config.toml
routed_scale = 1.0
norm_place = "pre"
decay_fraction = 0.617
decay_shape = "linear"
Below are experts of layer 3 (counted from 0) of a mixture-of-experts language model. Rows are named router (the router's row for the expert), gate (a neuron's input weights, with its number), up (a neuron's input weights, with its number) and show model dimensions 0-127. Each number is 50 + 10 x the weight over its row's rms, rounded and kept within 0 to 99.
Before each expert's rows: a language model's description of what the expert responds to. This comes from a sample of Wikipedia text that the model never trained on.

# expert 28
Description: Commas everywhere, in lists of names, places and items, in large numbers like 1,588,996, and between clauses.
router:52 49 43 42 33 42 42 72 40 42 66 48 51 47 47 53 60 37 32 51 43 37 44 48 46 46 44 32 63 57 39 58 42 29 55 50 58 63 50 29 33 45 46 50 42 46 52 49 48 46 51 46 51 66 59 51 42 50 43 37 53 56 50 48 57 12 52 48 69 50 61 59 56 53 66 47 48 59 44 40 43 41 58 51 51 55 49 36 78 59 46 48 52 48 61 60 56 51 55 49 46 47 40 55 43 55 72 57 35 48 51 66 50 43 28 49 82 42 58 52 55 64 35 68 48 69 53 60
gate0:50 54 36 30 41 67 57 73 21 77 47 56 52 45 54 55 35 48 44 61 50 64 43 45 46 53 51 40 40 52 52 45 57 32 62 63 65 51 44 62 53 48 56 41 43 50 68 43 59 44 52 50 46 57 65 63 70 50 55 47 60 47 50 49 52 49 64 61 58 64 42 67 57 40 40 48 47 61 50 65 53 43 52 58 59 48 56 55 53 47 59 52 42 46 59 49 42 28 42 44 48 64 42 51 55 57 43 47 48 78 81 52 54 49 43 60 59 42 51 53 42 48 42 46 42 57 68 45
up0:57 48 61 78 39 36 50 41 73 49 50 67 71 61 31 61 57 55 46 43 50 52 64 63 45 53 57 44 50 46 47 52 56 55 43 44 26 56 50 42 36 48 42 53 77 57 43 54 42 76 61 49 57 68 38 59 47 63 39 42 40 56 56 51 49 59 55 34 44 47 60 50 45 56 54 46 62 42 35 53 50 38 37 41 56 54 46 50 49 55 53 47 40 56 49 53 61 51 56 55 50 42 56 43 36 34 48 48 52 43 46 42 57 64 33 41 37 52 64 48 50 63 40 63 61 40 62 57
gate1:46 55 47 58 37 62 47 52 54 35 54 65 63 49 50 59 52 43 43 60 61 45 66 54 64 50 41 60 44 41 39 53 53 55 45 44 45 66 51 56 52 62 48 44 33 59 30 48 51 52 55 48 46 35 57 48 38 36 63 52 47 42 53 44 40 53 52 65 48 46 57 51 44 63 46 55 40 58 45 53 52 31 54 61 60 45 45 37 35 53 44 59 24 59 51 69 57 60 59 51 38 45 50 50 47 33 50 38 54 71 46 51 40 49 68 36 56 46 47 58 52 59 42 49 43 31 38 36
up1:64 53 43 54 57 41 56 58 43 34 56 59 69 36 51 58 52 56 59 44 62 58 65 52 52 61 39 50 52 28 48 40 62 40 55 37 52 46 51 67 37 52 55 55 37 56 41 54 49 57 58 40 45 43 57 47 28 63 51 64 66 60 66 44 56 37 44 44 31 45 65 47 62 60 54 41 35 65 45 48 50 55 41 62 64 41 42 45 32 47 44 50 49 59 38 51 55 62 51 61 41 59 49 48 37 37 66 61 37 67 48 60 47 42 53 44 58 48 38 55 64 53 40 72 34 39 61 15
gate2:54 54 49 43 63 43 58 55 57 49 49 37 54 45 67 44 73 58 43 28 44 49 58 63 58 42 68 36 52 49 48 68 47 66 47 44 50 49 41 48 30 50 43 55 72 51 56 56 60 56 58 42 61 66 58 52 43 39 50 49 44 48 51 43 48 52 51 53 53 53 42 49 31 46 57 33 57 33 40 46 52 48 56 51 62 46 55 38 54 46 57 45 22 65 66 66 45 54 51 52 48 45 46 49 57 64 61 54 60 43 33 53 54 56 61 51 47 51 40 38 52 51 54 61 42 52 35 47
up2:46 47 62 51 43 56 39 46 45 52 51 46 53 44 30 50 55 49 55 71 56 56 38 47 47 58 42 64 65 48 68 34 29 44 43 58 48 41 54 43 51 40 56 49 29 52 47 48 48 42 34 41 49 50 63 42 54 42 37 58 57 42 60 57 48 57 44 43 50 53 57 41 67 57 37 64 49 58 54 50 54 38 48 59 44 52 34 55 56 54 28 56 68 47 32 39 61 51 53 60 54 52 45 69 43 62 52 55 39 46 75 43 39 42 45 57 61 46 54 54 55 42 47 42 48 45 73 52
gate3:56 41 55 40 31 51 34 46 48 42 51 42 48 65 57 59 49 33 31 42 34 65 47 45 59 33 48 46 27 50 50 58 42 68 49 49 52 51 56 47 51 60 52 51 56 35 44 56 48 69 53 43 44 65 70 47 54 47 36 70 52 66 61 72 37 36 51 47 58 47 58 46 36 55 35 40 47 43 40 55 69 56 50 46 38 60 50 54 42 49 44 43 63 54 56 64 51 29 34 45 57 43 50 33 33 34 53 61 40 70 54 44 65 56 53 55 47 58 65 55 37 59 59 56 58 56 63 53
up3:45 62 49 60 67 58 51 61 58 57 39 59 51 41 33 44 52 67 62 57 61 47 46 46 46 62 45 52 66 59 47 30 56 28 59 50 53 53 43 48 41 39 48 44 55 71 58 41 48 23 50 62 58 37 38 47 48 62 72 41 38 36 49 34 57 60 45 47 47 51 48 56 49 51 55 45 68 46 55 44 22 52 58 53 58 50 44 45 59 61 53 57 37 37 49 44 43 55 74 55 41 54 44 70 62 60 57 37 55 36 43 58 34 42 43 44 55 33 47 50 49 48 36 47 51 42 37 48

# expert 32
Description: Single letters or short last pieces completing foreign or transliterated names and words, such as k in Rokkaku, g in zigzags, ai in Mumbai.
router:39 48 36 32 42 47 56 61 33 37 51 56 71 47 43 52 60 44 50 57 55 62 50 54 44 59 57 46 60 50 60 49 52 48 40 43 43 53 47 56 46 33 69 44 57 64 43 49 47 61 63 52 26 51 38 52 29 49 62 48 41 67 47 47 59 52 55 45 56 47 65 41 41 29 57 78 46 45 56 36 30 50 53 71 62 59 41 43 59 50 53 51 44 51 45 68 48 48 53 68 43 33 45 53 40 54 58 62 36 53 71 46 59 33 44 52 68 39 62 50 35 39 51 32 51 56 64 39
gate0:27 56 47 47 46 60 46 48 43 42 55 58 43 63 55 49 48 33 50 31 44 59 53 45 46 63 61 51 77 67 56 64 57 56 34 71 37 40 37 28 57 62 58 66 52 32 44 41 78 55 57 67 51 51 45 41 47 38 63 48 59 46 69 58 55 41 74 47 42 36 45 55 53 54 49 53 58 35 62 42 33 51 34 59 44 53 54 61 32 62 46 49 46 70 38 56 54 40 47 60 49 48 36 57 56 43 41 42 29 41 57 47 60 62 49 80 61 52 55 38 33 48 35 45 32 43 55 48
up0:46 63 76 51 62 49 49 52 52 48 45 45 45 56 50 42 50 53 41 71 44 53 49 58 47 59 52 57 56 42 57 53 52 55 41 46 46 70 40 40 41 46 56 28 37 55 71 53 35 52 55 51 57 53 45 56 64 58 53 62 46 48 48 38 44 49 60 57 38 45 55 49 44 40 55 62 40 76 51 54 67 60 64 36 44 30 60 43 48 44 62 57 47 35 56 46 34 59 56 42 40 30 46 56 53 48 65 46 49 66 49 38 57 47 37 41 53 39 33 65 39 44 53 48 46 51 34 44
gate1:63 27 36 54 52 50 41 38 50 42 42 59 45 60 46 49 54 38 61 34 60 41 43 56 49 70 51 57 51 69 41 62 70 37 57 55 55 71 45 65 48 44 69 44 58 57 61 51 50 60 37 43 59 40 56 43 57 58 56 42 45 48 42 63 43 77 53 65 55 37 53 37 46 34 45 52 58 57 54 45 58 52 61 44 47 51 42 44 52 64 50 51 50 54 49 57 66 50 70 59 47 58 62 74 48 39 37 59 43 55 49 41 54 63 41 70 61 63 57 43 65 73 37 47 35 56 58 47
up1:37 38 46 45 58 62 37 45 67 64 41 45 53 30 39 48 51 56 48 59 54 42 49 42 51 47 53 55 57 55 48 59 46 40 51 57 43 52 32 35 71 41 46 42 54 47 56 52 40 60 41 63 39 43 50 58 60 63 46 54 56 61 42 52 37 49 40 44 40 76 56 53 65 41 55 55 34 50 64 44 47 59 53 54 54 39 42 52 36 36 54 37 56 46 67 52 34 50 47 44 49 48 56 21 61 46 72 64 55 54 43 37 61 45 60 54 30 47 57 58 49 49 57 49 36 37 50 62
gate2:68 47 53 40 53 46 39 51 47 70 65 73 49 46 51 46 71 74 63 48 40 45 56 66 62 67 32 52 48 47 69 49 53 58 72 37 66 56 60 52 59 57 56 48 60 58 59 41 56 39 42 49 57 40 42 51 58 54 40 25 48 48 63 54 43 45 64 48 55 52 46 51 59 31 49 59 44 46 42 65 44 25 42 36 53 51 57 54 56 58 48 42 43 54 53 68 59 56 49 64 44 52 41 44 53 55 50 46 44 26 39 48 61 61 39 53 62 42 58 52 59 49 47 32 56 52 72 51
up2:55 48 42 50 60 34 56 38 42 58 56 63 35 47 47 49 58 50 56 48 42 43 55 46 52 53 34 56 61 57 57 54 44 63 70 55 60 55 48 51 49 50 43 28 46 52 54 23 49 52 62 63 69 23 52 50 52 48 61 53 47 51 59 36 43 60 39 47 32 54 63 50 52 50 69 40 49 52 50 51 47 46 42 49 66 39 34 42 65 57 28 36 25 33 40 54 51 50 66 54 48 64 50 43 46 49 47 59 61 58 65 50 61 40 46 65 59 56 54 42 33 64 60 41 49 63 60 57
gate3:39 37 64 25 53 58 74 58 47 58 42 54 81 50 83 51 30 46 53 47 52 46 40 45 52 53 41 54 50 42 51 28 58 43 42 40 46 50 66 42 59 54 69 58 46 49 42 41 61 66 42 45 51 51 56 46 50 36 39 43 56 66 34 56 41 56 41 62 57 61 48 42 72 33 51 26 33 50 43 47 50 43 65 47 60 52 40 45 49 43 56 59 31 64 44 49 59 63 43 37 66 47 51 43 47 41 56 58 55 33 55 43 60 54 65 44 51 47 51 60 56 43 41 60 55 57 57 40
up3:51 66 43 69 39 48 60 41 50 57 46 54 43 43 49 56 40 54 38 63 49 52 59 60 45 63 70 54 50 48 54 54 53 52 59 51 51 50 35 56 57 54 56 52 27 37 68 61 62 38 54 62 56 42 56 24 61 35 48 50 61 47 60 34 50 54 56 45 43 23 51 57 62 55 41 67 42 46 68 57 62 36 39 49 47 51 41 51 57 79 34 48 49 52 57 53 73 57 38 60 54 62 60 40 52 55 47 42 54 47 59 58 30 50 53 58 72 43 53 64 37 46 47 27 60 41 71 51

# expert 11
Description: Month names in dates (May, November, Sept-em-ber) and inner pieces of names split mid-word, like Mar-w-ijk and Fr-ied-rich.
router:47 64 39 57 51 51 43 61 40 61 54 55 66 57 43 53 40 18 59 40 53 39 50 64 56 65 64 58 39 48 45 46 47 61 52 53 53 40 61 35 65 49 63 52 49 56 38 44 43 54 33 59 38 68 56 59 55 61 33 43 43 42 41 60 64 54 40 50 55 35 58 43 36 50 46 44 53 48 51 50 60 51 51 66 53 61 31 48 43 49 36 24 50 59 47 60 51 49 62 57 29 40 53 51 51 47 51 62 43 23 50 48 48 38 25 55 54 55 62 47 62 32 47 46 51 65 63 40
gate0:29 57 64 68 47 49 27 54 53 30 58 47 52 49 47 51 54 39 64 45 60 47 33 53 51 58 69 36 52 47 53 68 51 49 31 35 23 43 30 51 54 48 50 45 73 42 44 40 40 53 53 52 54 59 58 52 38 32 46 47 46 45 53 57 19 57 52 44 38 61 57 46 57 56 59 52 52 49 49 40 64 47 49 39 38 48 42 50 51 52 51 37 57 59 71 62 67 31 41 49 56 55 57 46 67 54 43 31 55 50 62 56 36 52 45 60 37 64 77 50 61 28 30 59 65 58 51 41
up0:49 44 56 62 50 54 63 49 53 47 24 60 37 42 46 52 37 44 49 50 61 45 51 53 38 62 29 58 71 62 54 65 55 42 63 58 48 48 63 46 35 64 60 52 28 51 52 48 38 62 38 33 38 48 44 52 50 61 64 45 45 44 66 40 57 63 60 50 52 34 55 59 41 54 59 48 62 46 57 68 39 50 37 43 59 50 65 32 39 54 48 45 47 54 39 33 58 46 47 49 55 46 41 43 44 39 51 68 42 45 43 57 55 40 49 41 48 53 41 36 51 70 55 23 51 65 46 47
gate1:28 41 33 43 56 39 59 50 42 65 41 52 55 55 35 41 57 59 52 51 62 55 62 55 48 54 55 67 62 55 67 46 48 59 49 47 47 66 49 56 47 59 57 44 62 49 48 63 44 62 52 48 34 51 44 48 49 41 44 46 75 41 29 58 50 58 56 62 63 55 38 43 30 62 54 59 54 57 42 55 28 53 62 40 62 49 49 56 22 66 48 50 44 67 44 47 67 54 43 44 44 46 32 54 38 43 49 59 49 40 50 53 59 47 39 39 57 63 53 40 56 56 41 51 49 65 56 41
up1:53 58 55 44 41 56 48 57 47 48 69 53 35 54 59 58 49 45 55 51 48 54 31 67 61 50 67 50 40 41 30 59 30 44 73 47 56 47 53 43 64 42 43 51 36 44 58 30 63 42 41 57 57 49 63 61 55 55 47 44 39 52 52 58 45 59 52 40 59 42 57 33 54 44 33 54 43 81 72 42 44 47 38 45 55 56 59 44 69 43 37 40 51 52 44 35 38 33 57 39 42 52 54 66 43 53 56 48 49 73 29 58 51 51 51 56 60 27 64 76 58 47 56 56 41 58 36 53
gate2:50 62 40 46 40 40 37 50 40 74 74 42 55 25 65 50 41 34 45 53 59 34 59 51 40 54 41 46 49 36 42 60 55 45 59 54 57 62 62 54 40 56 38 59 75 55 51 48 47 60 65 53 55 44 52 60 40 74 48 41 57 60 57 61 56 65 45 35 40 41 39 51 41 43 53 45 63 49 38 64 58 46 59 59 52 50 48 44 46 48 52 53 66 47 47 45 43 52 47 49 66 52 51 43 47 35 38 51 43 59 74 45 62 52 56 49 50 66 56 49 60 70 44 49 22 61 55 65
up2:46 53 51 55 58 58 56 53 35 59 48 58 54 64 53 52 55 57 46 34 28 48 31 49 69 41 58 45 42 63 41 40 49 53 51 40 46 48 26 43 59 56 75 47 35 47 62 47 56 39 53 53 61 49 50 43 65 46 39 50 44 36 57 38 30 27 52 77 42 56 59 54 29 50 49 52 46 44 57 47 35 61 34 48 43 43 67 54 41 49 55 53 31 49 56 66 50 28 52 46 41 33 54 47 58 57 77 54 49 56 31 55 39 50 28 49 51 46 50 68 47 64 42 50 57 36 54 59
gate3:43 46 56 35 47 33 57 45 50 38 38 62 52 41 57 46 31 53 53 32 39 45 68 43 46 59 64 57 62 54 43 37 44 45 55 62 44 59 56 51 41 55 53 37 52 58 42 63 55 38 51 39 68 45 48 43 67 51 39 40 67 42 45 52 55 58 54 46 42 77 30 50 69 54 36 46 46 60 47 59 16 60 52 55 38 37 43 49 60 38 51 42 53 51 48 43 61 38 45 38 52 48 53 62 33 49 42 56 61 57 50 54 42 45 50 47 56 59 32 61 57 67 61 58 60 38 38 36
up3:40 58 42 38 43 34 60 51 66 24 38 61 67 55 43 37 35 52 55 49 42 51 54 60 54 62 32 30 72 46 22 30 58 60 63 52 37 62 56 45 34 36 61 47 49 58 40 55 49 50 34 36 71 51 45 34 56 47 36 48 54 51 43 49 61 60 73 53 48 56 38 46 61 61 39 59 47 52 56 49 42 57 72 41 46 47 56 62 60 39 60 43 28 29 39 55 58 41 48 33 55 47 49 47 49 53 56 52 49 48 58 44 60 52 34 60 50 45 38 70 49 47 47 64 54 47 58 42